Weights of a small mixture-of-experts language model, trained from scratch on English Wikipedia.
Experts: 48 experts in each of 7 layers, 2 picks a token, a softmax router.
Training: a variant of Muon for the experts, 579M tokens.
Below are experts of layer 3 (counted from 0) of a mixture-of-experts language model. Rows are named router (the router's row for the expert), gate (a neuron's input weights, with its number), up (a neuron's input weights, with its number) and show model dimensions 0-127. Each number is 500 + 40 x the weight over its row's rms, rounded and kept within 0 to 999. Numbers have three digits each.
After each expert's rows: a language model's description of what the expert responds to. This comes from a sample of Wikipedia text that the model never trained on.

# expert 15
router:471501563495466527484478517485481442537547502403516477542507481515530376469470479513535420486449518499450504530483443462481458514425461552462520532507396419518507529570504472514460603501502457479502450530514490474522551545496503472498536502498485534512491453462502490499505382619490541440478417554536519524571485477490538507497500530455430522498474474466547542465517520485438451491444
gate0:379532456490534506529514417482538506438435491508480524488529544463578489481509535486455536553468530466456504439512527556444460439511497533445507403476505572498446605511453487502451455483504515552510521436497648544521505462481414502471513449481501566455562493505508508558541542516587470479481452426538440577549527518508466545495515507492474484437540578535531533491498462531469529481518
up0:497435493541498510520506556577505565436566516550501503591540525484545479483481519492484539504521502439542481518547486494571508596525465437495455506467556491483493484579445469498469452385523505465517443519550506530549527496481424472533497456480529498537484449430458476534482502447512578521511465502542501489525462513595474455526467419512538432491461473475480485555499525491463501479463
gate1:498526505471504546482495510424463515474450482524518501524434461457539466571434586564418449507606520563548483522531445433546466523474466536504524503549506482483496468486460425522380495468515527505472524543564442515513467574548481523445542523426401504563486458515482482460468481514511589516475499512476489508447487496583496509472485484552454452557424513410473542554544545445564477485535
up1:538507526456558502467497528513425471489549521466449489521516530548442481466533480497413506409498527409412441506490523503577523499553511516465543534434516472495511490533541523480520505509505547576510446505467540526515527515465455467500492504459562494506470450478596443497451513473522546465541588516472490514473481479455451540554547494462451473478440511454508530541508491470530532535528
What it handles: Hyphens, en dashes, pipes, slashes and opening quotes, especially at line starts in lists and tables or inside number ranges like 2009-2010.

# expert 10
router:466507502474521485479506479450517492524562476549499473505558423542500469438469452539497456518492491496532483464535519471465528495463454514457495511483479562406606515549549512510507563507484511484492480603521477487455501425521593497546539495573500526538469507504481478575443504470498509484471479498493470572522443496515516535466491500492460484478524399482459482511500515434562458493555
gate0:462466462471471487367412589514537523473462448495461484532475549484508554476496547489500411556420432484518459514488542471440518533460445497489454460494496530487431474431504522505619483444444533556542502560564595531478525486506553482524517508474461482480493456557463533453509478484439525513469532494451470572459506534545433424534447444530554563490508475497535554543540523477470445483512
up0:440555537497499450496564512494554506467558475534521472541511441532474512452520428526474549503544489509408504548485471489506499560544444500493518504498432548479534509524572580514465461498475449533509501501490455506537498498421524532516539427519532440522448486540487574519560471497489421512451483462446502484563485462531543493558526522478483558603525462470475502446573550505532408452531
gate1:451433458489448486534506539526483512508525454499489567386464543516504503460484476484458493486493530448498501527435530448560475506537458555512475509473487517453508512454478474455563558469544509449603479465498553449454487492436494461493423477426518478472533484587502559500463477485402550470508484453579486551419525572557439477434469571492510459473529443516523503447558491456575456533498
up1:524562510516501534558496514540546450530552507492501458435493482524457461524499519448533529439487454447504525445470519555511492496527547493451475500448520503472402502490484454496475574471493558376508489470451441582455503561511500462466549538484449514502549515550502579570533553403449470530415510541498489463511467509490556455516539546458559481501520494565482414429533541470534517506482
What it handles: Head nouns ending a noun phrase about sports, schools, films or institutions, such as season, tournament, School, Court, game.

# expert 33
router:448408506436513507508420587497529572518539475503505499503520432554503559577480528591469420478503520493453472516530455467514467486471504489490462537483485545494522512478446513531517549491513485490513480421546513534507493471481564474504568465406508503495445542489507484539475521422499552378455483565510484575474473561522491557513524487505459452511504483453477505499536496473578449437576
gate0:455530502469479430444530493510447501413529488562525457469477527491500477530467571525471455500523510502577486533529446512495516571496447503471570447597451549475529512533465536498459533602559519439459505573501545504471450482415510516512466511461552495518430575484535435499473493529519514434490582535493532528565445482467469547458480573535460490492575529515498493538456585459490503529549
up0:493470554574427476534480551482535536479519517493499499495494411490459561512434513459482529487547493489538465542465459501466558460552502547532473444503471459548433557458536491558498487549441554501475558406513503504505515471487522508528494442466486495429504527510442519480563505490514491448500481506530493506534437572535443555473564545461497513483589470568492527495546503514472480578442
gate1:452478491453457448560578518579497499507503507503539459495530528513424540501522507480515508487562547555530529526511531530540461469474451503537502532440503541504530573479482519460574459465509471550505531489486537460530407424495624448535517541474451538492477544472498468563557551434516483565554529506469503523533519515484452454545488480493403524483512508511512571524524493461469527608557
up1:444510524456479496523472570537470490520501410528439530445520563479475446500470486518491469461435458529511469506495582485495482516464513532453512432494495473553492532498450475484487422510450451461492471447514492411481499504344465483510459536433485546447492504525580570472471470505566477462417521503520526525542482491504512479501537473494519439511455509555537475503527508463519567551443
What it handles: Surnames and name pieces after a first name, often in squad tables and credits, such as Aguilera, Wright, Keynes, Lake.

# expert 37
router:451479533512448512519431527424436510532426426458449488514532467505543513457480459527501491467467527468358460511536480424451510556490452491442471548469474464477558526548454471552480451476551543490557433609525512532476499473452525459444511486480444515447470517468519454529535465564455513472451469513523459465532453530520458528472547535509471530452488471447550522482512507501476518431525
gate0:467468430491540501460464468500460505486529469582489565547580594474508414532465399519517519496477450501547483541487514525447474485539482580499507500558549526489536476452474460596456520498516466438496519475467539487459461512516538461557509497546465527475455516466462472554563493440500485540494491494548499468570487441536576561508412506465505524484514454566507507552496452418502535543542
up0:548518502545479457493503522482502471555545538419575520489483494438487549515473516547468560492541505494465569527521491480522523457464506566536510441463492542536549518371488542517389487471488479458499547534524455498496553495486571483586493495476465445468506506528536477465475464506532531439509525421513395532505521509484561464489466552492447518566553532495475571494503506477480463483545
gate1:605470470497503526431483492520491488549476457485520454498513378471541516474488489461511494479498450485521503491400454518517488524602453465478471463543563519490491535515525423460461532485489480460535504459484487544551422519485551517554501531459556512502478521553571436489474492572477577461481462531517571552516476516509522601454523515523552496458572466418524537511466430459478467411505
up1:482499487536458452506499492462540575468442497555457450529451489511537466546530556507487475517518529464515538461581523523528462526506464512532449468469513595520459486510492514470553481488507503443531614481487515501499555471512519533479503567346488476575516500520568537491543472554517493486477533496516479518456521522531536565454476525521486548497488558477536472500446553512618540520471
What it handles: Digit groups inside coordinates and amounts, % in tables, line breaks in lists, and Chinese or Cyrillic character bytes.

# expert 5
router:494416531427526486527543469507458477500617588500455553516503521520506460450483507564509492474514476474412454477507587469493402493486489475469512528493472475550551522505490503469472421492509477491494546538519567544551472454523508457423500480446481521529464481483535497556416532612490459502474442463536452515556467550449493496513533534529479565471444495461442506441503526464505478475501
gate0:487487458445513527504454508480474486515479497452511502508429572494507436481480567431551489467491502502485497548523542397486463500453510527451452507529414552503502471478479505513565468471469513462424508481448571579518502567424449531446437540500485547540564501545488530591481449492494499442506494492518530447521469580490530518508644510503472491499444539454478477501481480459466534449502
up0:600468536447566494532453497546490501539526546486498459478500452436519550575452509520486492572546516518485551463505527498557570498544499571481455603508460531516533481487506491539491515514519543491450522480422537535475491464509572582502490474477575490521476524536515529533511456528468514475491473562498580464484507540570477465470482505452510493503499528468487499499463503505548539496486
gate1:527536601454501495565422499438430560557487492436514472532545502553485508487489462476550492449525458501464508502448495564523507564471488469460460436535491482490517496533462503460560442526461535555504473499538525581466443558531569500524497455509511429490540513556494505534517522478558493383462517523552508484532442569471541445495561485555526456511465480472557531499543469451519547510480
up1:566501537536498543541481548480442447481467416572477436499527472497476467550513420472514469447421557469549579506517518453542509502545495479547456502440545526472417530457416520578514550496521472511521565535522489470527496449528512480519477491447547519557565490401489577492440465461530520460476481494517514461538471519547456455470457532457534538504441512504537531561463521501499627540486
What it handles: Syllable pieces inside long proper names, species binomials and foreign words, such as -ibi- in responsibility, -nia-, -mo in Shlomo.

# expert 46
router:522516519511546521490503540515525475539555501530522417504520512495538504476508510531451420489391495510471489535459519501519418525498505509485504542452520483492538526493526444474407518453507542423520530524599500530571473527485494476438544499520467499487462531462519444500552512502454489442487493502487505514469474573584512464500518509510472415473470430516549531512502504487460466491490
gate0:460536457449521520541471520489552580530529521510529506495522507497496530574490436499608492484541464461555531533492486509505543533506496516516565552475487439488476530554482469489495530532457498469552379449456494459498490531558443640489548467521481554500492510493490492448436495588554549406494505487528533527547561503460515464436420473481417495532510487408486380519512543472487531484498
up0:484487494459442551516518509485539530487458481521507535480491507513481498470546514445479511498521536457526421463516511462516505497474525474490456412487419482471492578437473563519485444472470492492429596481527516424499442479523504459449555454505409551462495494436491415489511549469478566473528558552482461428538526514566508461484503501512473485513501519424469526502535529476558525509499
gate1:495569542453483491522471551502461533508523541531489501478467543515584490492543554537492490463552536512436582467483564470548461530474505563476562539502508511507570481461517520470545453511487531452562523567540583513537532548542541433457574495466422495531477507520559468540484508501408464503478515475482465497482478485529453467527498538533514513520495459513454536456479431463501462499565
up1:463578486509509521519438478457550498532493524451469582515471451559524502580429496452498451477430472573590508505473458517528435535464507529540477471466449516403503506491489518498492557468492492512490586449524477449495498541469518579491531524470483520435501467528488512505433606465560519533532467552522526496507462514510571454497479505447492470470492465494521493539489546509498498476518
What it handles: Digits and numbers in tables, scores, years, percentages and populations, such as 65, 2008, 130, 300.

# expert 8
router:475458503472473520495460530486468481531516461519487453506547471510527524598480501535419519496474505487409492499509534484476522488477476526477478511490499478493532511537484481398480350470525600483521495551500510529532537529475502493559515479463479519487462489495517471534526472499481513593480478467515483578511401502546483504501515499485494520480490509566540496485530474502535517501569
gate0:485515478530493486455548538510440552562472454487474457416489439532468465476449516544470578567470508476504490557455533467501428439495565461437501539485513531444521478451458502501457453502455478521523501464456561475433485457525509475535455502492494551550508473567430491530497523438496427508517465521503537550526492567490521509449482517489534515572511554479544469463477445508518534530522
up0:496529387530496511505449446510441507515545488509536513505471532399584492482528497441488470525435526445436433449502371475481569550506493541489458506503523545553417411461533431535531497500529437470483430488539502516560607498532464528540534523534541419513500499517459423546487488439477445504522506515481487529419472516475521518485544493414518498490490523562449533527488498514526538464462
gate1:442587462541499388532463467539505502469517490509484472542516466565544488525526410493471566433529527571516485551478487482514515577487482491451463501531467536527451515475490469447455461432505551526509451545462533521540561461508467507494547526409476473564466504460526511521500485455506356471588511509501507570476432490537497473524496554525483478489491547497443579509567487526497545433479
up1:545477452480451516521569473481554484558496509482476505550575417495389478461467458528509557593512498523482536449499505467498524541591502512480535461506544488553562407490535432459496480474474472508487427522440549609524527544533547449499537507491440526547502481454474473461566518455543515485516493485614533502551459483508567551472464500457490522464470478518479482540557465551489520465498
What it handles: Closing punctuation ending a parenthetical or quotation, mainly ), also ", ', ], }; plus reflexives like himself, itself.

# expert 6
router:448473522596484514542455513522437474555504497493476478526560483535536424528444458534513472464459529459483480560546446482454547553441463507473453533482473498478534542542524466510478403469538477491550441564534562534480489471486552484518552463521496562492483459478521481510482512454439522499454460547460476431528553549469474513477502553550500381477474475511528548440524480439513540476475
gate0:481505522554555546503567458498506532485478501492517542538583561538453525401518513539453558467481535506518492558523540470529471536495516502515589501511519556476492574517527496477430501482549425479498523544585514500490530565523393442532571499534553560516508505561471418503472463561518505506489530528496521506505491581484487516443483481509436467501488473519528519494526520468485504490511
up0:486511498471507513532509479495538526410467502478559413501472439550524407565542459506494553496546543499498476461519481491476454519435508546435436475516434453515519465504454532484417517477471526544565519493512553530474501563504487517475483567460545523524491477517481513522505422439488481502501499501448497531528500520448504533500438484425501510472371569420536583380512486508534505564509
gate1:469534497533491536571401507453462499574467515504516516419520530475522552501445488533439505481491498507592505466432559524429443491489440496461532381492536507517503486544504445464465533537506463468446507441501527453489493569417493408488560512534486539499471522478519507519522434499505509590464540481491438546499553509497502479416483524505447467400444506554496461369442470536468455469576
up1:547455491509478487528501473523521428420535516524426524518594559532525472485574554535563504490401382501572569484521540524546542491550530538454506472519539476500517456496536468497517457482520479522462442441522565513458521496509480548473448537514446586466486473496552503544553492494484534427499463530468538493516530510457497510471467609539450482506466529493499493436489466522528508501449
What it handles: Line breaks, commas and colons in tables, infobox lists and vote counts, plus first pieces of personal names (Mari-usz, Hen, Brian).

# expert 38
router:440510502532449479528478523496459495499546556454458519446532528576561482457478511501406484459427522494545514553490528502424548554460462433495403500462466568368493514559472454460451482477505525494518467433558492524508541513480449531496522469468488538480506544492548450496480487535520502573495416529482493613499524495531479487478473503501483515467497483518527528507521460489560496509542
gate0:479536449526475517521519471558470546436494514548486549517507468480494536541462482472573546479553497497485502535512559532500497511545413520498501506485551524472568514419530529614531455563531517528489471537435546562481538475484512543537530525539541477543510518410440497526495469448481452422417511488470568478529513439499503484590526548446486540500420514558493527447450531496541503498446
up0:516484444522542533486530522577460525468439480528513511514407511550511497443559546490496511470519493543521468551533540604548529485533439442502525489520548494480531463489456484497520497451464482444534547441531520518462473449421571478497525512509508485508623552445593427495515536488469469487476470477397462504474550479582470494528440542462488488404467469547507507521582575535528451444548
gate1:507458490501512506487572431482528539489493477528489449384521539535474577497519504499528478482479553523537469489555445516484453470519511530523509497493435456509546474558552500558553535432462558559536471517437465562497500500451549487487410494515500502531481538533425493451534511543474436526480500538516500589515476508484497545459528485550515464513582559513494489463518495407546440520525
up1:519524531518537442533531577416486458521552506496485557529519503485461470516438506507500492465494537503579491486485579524420517542416482504458438499455560530431401484509569481471498506493568488465528448550486456503497502480558545509480533469552458570496562482504495501463475482555456523483490567512442491514440442464514546485475415531454481511494420536539448500477419497515491523579500
What it handles: Commas, and, or, semicolons, colons and dashes joining clauses, list items and name pairs in prose and references.

# expert 18
router:482457537414512529570488515484510547536462485492467497477557462502525546493452463510452495479467528460472492525523450476407529539474462478468457522473456339467539533503447474517489463465524461467524483602544531392441473542477521462478521465578459519490478490455515473531505456381500507440461480386504452470533462529523473503464539511515467583464452470432529558459541436471515527473525
gate0:493489457492518498463455534491552475496545469512448485463506457571553464491560542503491474467507550484460467532507491513508455572474464496458567526500567525451534522531417465459491491502493527479497440569554476495505499436528495484427519490491495556515479508502484537505452519502493524498423514545493515509496426514491543507439478504509459503460518525447471538513522498584490470516431
up0:486460437494475497549472496527483508481414460517509550512482520482544525435479596477517510525530469536442494486478522564435483528471502522448485609521469486494469579523439496521423423446418493499473499488581457500519562479506463524525545470501521565546515476413558507416503461462517451539615573469506570502525501422501526532477556525472496507482471525473545559507543584465505491477495
gate1:522545495535456537521539530523546468526405479465469522536547496568545542492444475499440544518495509468486502507494505468562460470484495452415544574476473471539499513489487490596460529503507543448531547403528545545474536473426513441417488534528478503502467478421485507508508472497478588487560457449480503518410501558496476534487533485531451512517479500499597503457536479488483519499512
up1:473440460505561511525497558470488540525457569528491463498451566503500446529387562545575427538554524494539493469531488535490506425514469512506441469476486478433411500466499513447506521527619505469533492518481492523575476509542521459500568413502517478462521526512557595551515500498504502435418521503525549512536492496414523478438542456485506425526454542542481432568509449499465462468472
What it handles: Capital-letter pieces of acronyms and country codes (NPP, WBU, SMU, HTML, GER, ESP), and name words like Party, State.

# expert 26
router:484468490431452488521488498471499520526566538499468497523527475530528624481486446541536547464484513476491477542518640481517465535467472440472493528475484545482523545518445479505478503484527526471523471580545529480503475501472539479514521469512471513478468481495511467550591536476470519433483481525487480519515417481488456511461529523510488515455452451503543561489543484454506527472508
gate0:562443431509510520579560412433593484507498518603515507446487488510575467474550507536505536496450422530455441448518547495471453555499518495444445499456464519515459510437503516511532473505525548529598466460533501513485505534512470539496515478481419491548587511501484539492505468531476577499440493490512509574547511501533487602534577553547511464418426505449460522526484512501430466517522
up0:526560541517479432447460487486558506474654535532537423451599548505474473507451586510467489480498494440492522489524485478515544404456555516456380496569491465476527506523546521439514522514506441499523450446500471526471539496502468489531489421499486500486521505500501523523497489463503457576482489500435501512467470483477531526481510466547423413495497443529502553463507542469521473543547
gate1:493461464501483497500544525457550497572568539472437583435550482535493529477549545524443433438500457560497502425604488474521481486558541485479474475498567495515593482580433461485476501434475486392481517446435489468502469497425504480490501501515462501523513517514497529474485414448408551532495432467487482533496496603401553452495510507523588480491453489467552570541521568474449517570477
up1:459534490457545501535526597484601527563446473525473471485581421497593478455536489452524557593457466552484528448479513477541454463465513534539502536462502459530531426574481464490516458521459432507569494525504457493451496502476440480503428486518495456547555474485509433555545512517548553482559438553506563489438501511508431462416579487502516597511559484460422528523502540497513509511545
What it handles: Word-final suffix tokens completing nouns and names, especially -ation, -ization, -ment, -on, -ity, -er.

# expert 29
router:462464521524435508543469503488465528523529507490447459484502494536511480499475444553559551487493539473406474503544478467519509541448475428478479530461464519465538507536513452528425465448492489460546459485535526601442508506472532475472491452530456506495451481473521453552598500527459512471461475527539473324535425504541439520466556556513459493453461440463536521466539478459462522463469
gate0:477487495534525495545481508585483544481483520466512502523459489517567468426504449540455453518472567490476455503570543481437416549485469539483476539529468541437555528594494492457545580498551504499486535448561487495517454484491549392536505499496477454491442521461509517529472420488495480519479542463498502556464480467568507449477490579513477476446422544420532486426524450428457481499512
up0:437529539487510487496521556523520571526506480498511449436519495496487452491482483485505520499557452521581572611419493423481471586573497491470448511506497515499499498494499554469474467492554476483534554526487527497554521535525519509494500504546485509559438434518557543545518497474488456528461512463462523549463467467479450409525515536461496474453524494501490435525511445490515447475585
gate1:589536565546529417478527514517496496475479528481528456467487480545542615525520489476516524508420530575497502454555526468443516534416473493508453481430456539474410482571483542410438524456520444460495502508364554480514540482517512423485525555468554525423479454444514467535552538423548516509469513545439547472479482497474439580496523507518512574450512548557448565517544431538496488407475
up1:528538574540488527474553415453515552496553512421492521449530521520462544519503455558475578482570464456496469507449520406500584512490503513497506438479549618443436521473547507537480495519567482486531455472550474535496462472460511490519581554514488527540534515558487552526493536526446476574511543509473492552517421485463496510513546496514473465537529588459516478518533534601524415539526
What it handles: Mixed group: the, may, something and someone in prose, heading = signs, row-start | in tables, and mid-word pieces like grip.

# expert 0
router:446463510508489520531501481425439578532532484461459478485529464521552497524479466525524485437487536484485484526539548485500597537453490497444486535436462578460551523517509447465482450447533506486536461487538505514494518438463504439508546444525456551472453500477563470554570538362469503499452472425492450432556511513507463549468529526527459512475474456528527562455523474444408549477484
gate0:510496415473474465486571579470555594516542466479459577485503511550479479559400473494556494536502435491495460491550479453460525445466469586559477497492471496507445520516511463505473496527482471442524475421476586519520521516507540477459523521501475438466395546458490436526591483523513534435465499509553568475478440497507520498503543462507474512416506482577522518524437442417443563478508
up0:492457513484500478565426557470507492505488525445482506571582534546451452532500480481457562490418598485492567473452497506534472472423453493447531596473558492484518521558525509468498582565430483500440468515495427476524601517561484524553476494504453484519513529481574556526412583499531553493405480489413493508490514529440490546381468453521476481493410490481467483430520501468483490527546
gate1:545454494434479499572486478535540451596533563499501511491473571455521529508500531443497404544449549516396464513458488469404446519434456520518472526489555518517528497453527479420469455479507470506578541488497448543615531452511498548492480498477437507524399433487415425523483523523479461540559535437482559439518475472561498541468504457494472475480552516545436431541517460471489511424554
up1:581514489467509498470459520520518511464507523482420513562498496515496491528500434568548454500486524516526521526461509511513493501516486562387465474534486527482470514429496482501528522504486451501507488455530457509531567431482539511466550548532554524424547427541456478456428453579605547438535476491489516523521543513531422570489478483520525511518516510476511459504471448480471516534472
What it handles: Sentence subjects and their verbs in narrative prose, such as he, They, was, would, increased; also decimal points in number tables.

# expert 47
router:463505521556548516563469460479476505523484472577484488450552470538530472545450439531493537436463567466523483533573518466412652554491500476475444561469464457457555514499416434465472472455536428467540472511537515459426485486473533443478522465493486548469485452471511439508459515474475515482472459508511467515525521511524479543500536536536458480443456459548524553472521470462547524484497
gate0:462544495471538488439520498444526499458435447456481475500586453492516515477502538523498464434530417559480469552543501488481482549468563428479500517475469442497568532526442480494453514551469432444490540490496532539366559468465508489555517567523530533517472468488523496504471488496505520539464464500525445494434548480487542549531581524533507536510492475413511473446545494500445491454480
up0:520464525469552517555534535501531539461566546461554482466518498503448547544541517460470471473515532525468554542528517491482486530399564451520406486515517515502426529501536512412532501481507465502553639480479515524438474467493464488520462544536484475460535526452530550526469524425524517461415492524569508426472479512502541508508569490470506501526492488600505421432454482469438512501515
gate1:556442501468514594519516563457500423494452530551458468448522541460539573504498478547437451437520508499526572527528469532449537442465450488498476448555554520517494519592468412540542520436492529484401543490580477499489528521553495462492432484485516564518558467523539437546524443487433481474518512545486396504532520466452550536526532535536527466456458478500462470454557487490479521433506
up1:517497468489463502404477508507411538448509517453524460409436481534506631505516428504542454508549540547462524456440531517530534517550501455450430495488477500499538608523566529501567524538517495516472568459567450507603481525510510507522427470482499494500450462509503514563507499508444605501552512545549438467569490546475514613478473559493553467503523655447515504475430529429492593523497
What it handles: Commas, colons and semicolons, negations not/no/either, pronouns he/his, and the fragment th- as in thy or tha.

# expert 44
router:445467532584577559527479516396474512554458462436453482462555476551522580488489461540467505450491547467417470530549526453484465540447491484458460506444465557450541527498564453475467475450523498468523461516529535502446502386454480492462542478517449533457462481467518483527520532528492496515444484484482437546547358543525475537455523511540456447467434455481557558458525476450467523468539
gate0:476419506471454528475494515414530522497490511477543469521471425507438518497488547482545447520438453526468583557446562468460470521523527407517569532496512463512491523522459456597517440555551493439553481460518431538534472541478454520449486509592501555473438506527524459436505556563426531483464489550527495541506545480476458570468541547541510556560501519478513436497490424501474522471473
up0:535499594535527524512554501473518496561449547551511484553473527417519484451409465456534405502510459468398540474459564499504491564562480533461507478471518501514465427501500482481517507554510426490424492449465453527455532502524549491494458548509559489415502496526499457500469586475500504440510508529534559491513522500487472522499509432550534419534545488553475473502497527528463432565498
gate1:469474506483510501464481537455489505495517485488529483501481467490502444495468512573525578496467438527430409531444474433545537578464535483503453585450438586433446440514449429483521497534519439536535584506482455509476515518508508524537496504482426470597515423479451548532521524449454469544521503485514512524491521550540441510509489525473488487501472457586441480457506471524544528494496
up1:511547551529538475530420579446523526470468437459490491520528583470489473455521469501490482508397462500537502562590490463561462512516482489470524520540467527554488550449508430453536450462419495509515437516521566526571487452493426506475489468458539501525463469509517534519483446513528437467509466545538505538464501428455464520476396492460550525484481559457462536514508594490526561562453
What it handles: Proper names and opening pieces of words, such as Mitchell, Singh, Julie, List, LINEAR, mon-astery, Bell-ele.

# expert 1
router:512462516594479537549504512501454565530529480533471487479541457540533474438456468549551492471474539466489485482535441466516576518427483463482462507473476498440544539532520473483501487462544552483541489571532516361547464477466511463470541476518464530500435473443542466554487575512492513493474482478481450508518549525499451523482517496532469477458461441577518556449573475496583557486534
gate0:493505449513525508503495429442547538499543565551442479482539421502542495475442480545450460526474437507454527460472516484534461462453550514477513502488510520516518542439460494416509480475504525500490504512464504478550441512483500504565475528488458474477502517487441509438560437554524497547562460502514425471521563475564540467498461487515572487498595460492432433470498516455488508491443
up0:493471469548426537560456481459485444517506509470491569447574467501523528502476497502525466487563491428515433525472486494537458530420453522534499526515522433445496508492505552500495579570447511484484470494498528483547508428509441533557508512500494529444467536447432482481515496502535498403500504456465589452522478470546525482529519529465457492534398520471572481455482592509538496550571
gate1:479522539488554548484521484538471510507564483528494476494508448433468477539414572471530542434496536533568496448507456450510497604484476478483448449591485516475567515438447519569463437495501521477525549491461545504535553552504540480549472513487515519392442451444538478493481530548461556463489512553481481502456472488502539593479533486426528492477457515520464502567519463524465550530457
up1:531514510512427545391591540446473470469561475493453486520386526515581489505452469612493483564552500546524546487437455557510476507550448508482504516555451494558568470501473590468455552539493502512523464542507540510464495603493410487539522528559468528518564532494591491538446526579472446444512512495466503455541484529484484504484514475446519516462530479453528388486508413491453466484550
What it handles: Symbols such as ′, °, and dashes, non-Latin script bytes, plus word-final pieces like -ory in introductory and -ic.

# expert 22
router:479489521622517520522513495399496502517469517475488453540530503525529488413472487523456442489470543467551455553528425482514503512473486494473486505471484522481549524536519483469460480483524533478534457527498502516580499383468531470501537481511479534462475475478513489519467511595472518478474491627548472585503519495585480521473515518491467411479471469571501518479507482473598532469482
gate0:498502446370467513494527447514440503523481547481484534435503466514472475505412570543504445483454484523487459575524549502439450520495527515495529568459459557485522569526426496503475577527472575476469462462501497521504617509484576507535462486502479512543573513488352523409512535521472485507456487468532439487544480527488509550452528580553440542508525528494473502504541523471494508556511
up0:498564474459480480485484530578438485456575534516520539537478543499472496508466434517518515522552522488492486511584543469547492419479515500458487505495437531448463525474479462486507533433512479491474562443402505530534505477493555448523518473511430493455524487480523460561489474521483459574547520532472516507535547508487518438533505516414495565434500526508563493473487603559609529422514
gate1:478470436537480530519471430510465456502496474518489415523547554549494454473488524518510498479490467442441564568469503440544504456431509558470525423554464477535449499515466467482531577440501520527445539490482527489562521507512497513556527524477465480489475527522452486433467468569509468500463524456584480550563495561541463480512453492482459458507490527495500501469564533507536545479473
up1:513456546437524509486472524523446536493527549537528501455550500454495540521452550555440478520454397498458555552500543528491539468471481525529553521504498487492510533485507514517500500547472471444491500430521536553504515430510434455496489443493489481437563504574520497470441492466517597436525575526475458550459497530505416519531475542573526544491497535562503482508505534460532520481477
What it handles: First pieces of common words, mostly verbs, after a subject or article, such as go, te, mar, even, became, reached.

# expert 24
router:477506511569528545524521491440516515525525557484507478474527508538504465466498490518544520477434507456442468471505540475418415472494521483495509506491491474476497506515547461512481580487522514483528518589478501542518512428487515480523505497484477519490487458505534474486494521482512556411532472548465462557476557481509520537466496548474470433492506420497529529494529484479607534472532
gate0:556454558512503608516495457473508493488476526417545544547440493451491434551470491614502477490512480483483502459539531571480522535529553513551532481466585562508542517476522522491545456474500506483553531476515544509494510502442482506476459463473523532476479460384486511519466496580487486522518466476469457531448482476505454464531511510500537468408479492504522522513494439488467504469500
up0:497547486494513464509528492454518507560497514532493597504486478503510530491504502482488481507525463487410500541495499475463500489485505495498480427476463524498494528485547468545419457545528500521490441425404495482510455478435534508568462470506563453526546481517428467521470472489568513510526451525493492559525477521464609474450579485473520396481510442500497455480466531514552571549538
gate1:521515506512527507534437464477495469570483516540511523499502551448503415620547468522455463501534424520499506434506489525494482536455553512461475482477415521489468497560551523427519429517532473494499549502577477458484542591462564467500507510448477453535459522527503518440492473466506393495536523449596433555552449487515440488402553536520511566592467524534525500524513525539500472501481
up1:488509466480496492474471505548468442444521444439483526466483495563514484495486496506484440505473534506459487511520527512479441518496507415546447513476548539515527549531554473484483534529500458396507489465479485527558519485459497473564519532430478477413425537525548527526547525494526508530457386573533477496503569520503524506480485402491403567426407556463493472457480454584514484533479
What it handles: Apostrophes in French L' names and There's, plus first pieces of words and field labels, such as Born, Genre, Population, Rat-ing.

# expert 34
router:509480507477488521599524491534409451495485546457456456501503530494515513531493526497501424468506479481483490552508519486528554613415454438473479518490396460459498560529524534439440518497550473483517518453502522480563469486463498491443547492498491504464477484485523500527538465474474458545505513561534427520524527512492413495509562522540393554480483497501597568494499433476463514501561
gate0:478514529444472511513513480475452506577472529455589470498521466484472521504494519468483434468539588456535499446565461556556523489508387587517517525512533541532530538559520489419435546516500470490512493510528418435563490488503470523590458477414478454461453537466501553474449491480497420433512450523567421492506510484502519541500507508489517574485546477510429456445511489562471532449458
up0:467520510490472503476478440476464507503471543421500465542447469424464492428550503539474447507382488496437530512475407532459499513483498514508476439477559451411457529529456433431456498483431465564489495471448544517550482518478472466478499494459532507528504455547416546488467503508460539495465518392537517503451534543454534533593523518502539584554489540502570452543564479557478460441568
gate1:508446513540460477523575530533486496512511468552517448506527501500503442450457480499436524534454539589480529456572496539499490498586499520451497511510444546518507445540547554499500574517458503437518545473493477565468448473509546488478456535537562492552438427500557483450441545515521477461460541463451617474456521477490554517457507531515447619474485472540545446637518521504540546496510
up1:537502486525521503506543439421479474433454551452469470480524562520532474483562524448485479427534438510476502535536449551566444434509428531519515439529491592518503553524470488492525516545467498492473464435475439442508502464494425537524549519435462543486584542456453529572555461489605491510431415483553480467493508489533481523478537558509459514485505554463502562518473588492543508465529
What it handles: Pipe and semicolon separators between cells in result tables, election data and sports statistics, especially after numbers.

# expert 30
router:495467491482525477502543505455489538522477503503498405528579437567502457549483496492486546493527511449495498526565524486458500461500503464477478589461486446423501483487476507449511551493520485475505481529551481515556485453471483476435553507479466496433488503450504475496513456513486479582357501551473453498499499495596405491460488499514460436488474486556462534477534502522454545504589
gate0:450524513533522413392544543511465515540571496535491504521480482582528501523450471551441507410509469436473486539424511470477562443584451528506507447544534507497491502499544511488477503511520422451480494553512458512511471466566503486490464490465488485570567466528415447497506494477504520487505469549502434459457404537473516506522525545561550531542523520485501453571492557515476474486452
up0:489513583518424413500471524517493450491572455519533536502483507454462492478490463539525476477508532480475517500504479538575372532411448517531482430510504462489471560502476556539468570463524398425441489468470551528479542516502446461511444534555478499481555532437498487472508560439477503515542556521440495530477433502508472531503565468492517456548467515440478462514423507495501514583514
gate1:425481520408523508492492490457512478464561483548534514477466520506578518535419474507478486508563442492526562502477443500523498498506492472500470514534451518510529427546491453518528523534502423523521438599562481577528479460461456491527483519522546496508386437553381518432480490485503471539491457484557525494509446516560508428484555492441465477541553453514572501477453505445492474439503
up1:504480498530406534518500473506541470515539484509512525520543569480534504421515537450563545491445457487546569555494480534488538495476463511492559524473498446482487541444505593461506493521549509538530537448539507455455542430550568456512527490482514455462591510466529510468537487500516440501540537504518482576530560527491493493502482458512456448490511472463462474488493478567532476514502
What it handles: Articles and possessive determiners opening a noun phrase after prepositions, such as the, a, his, their, some, various.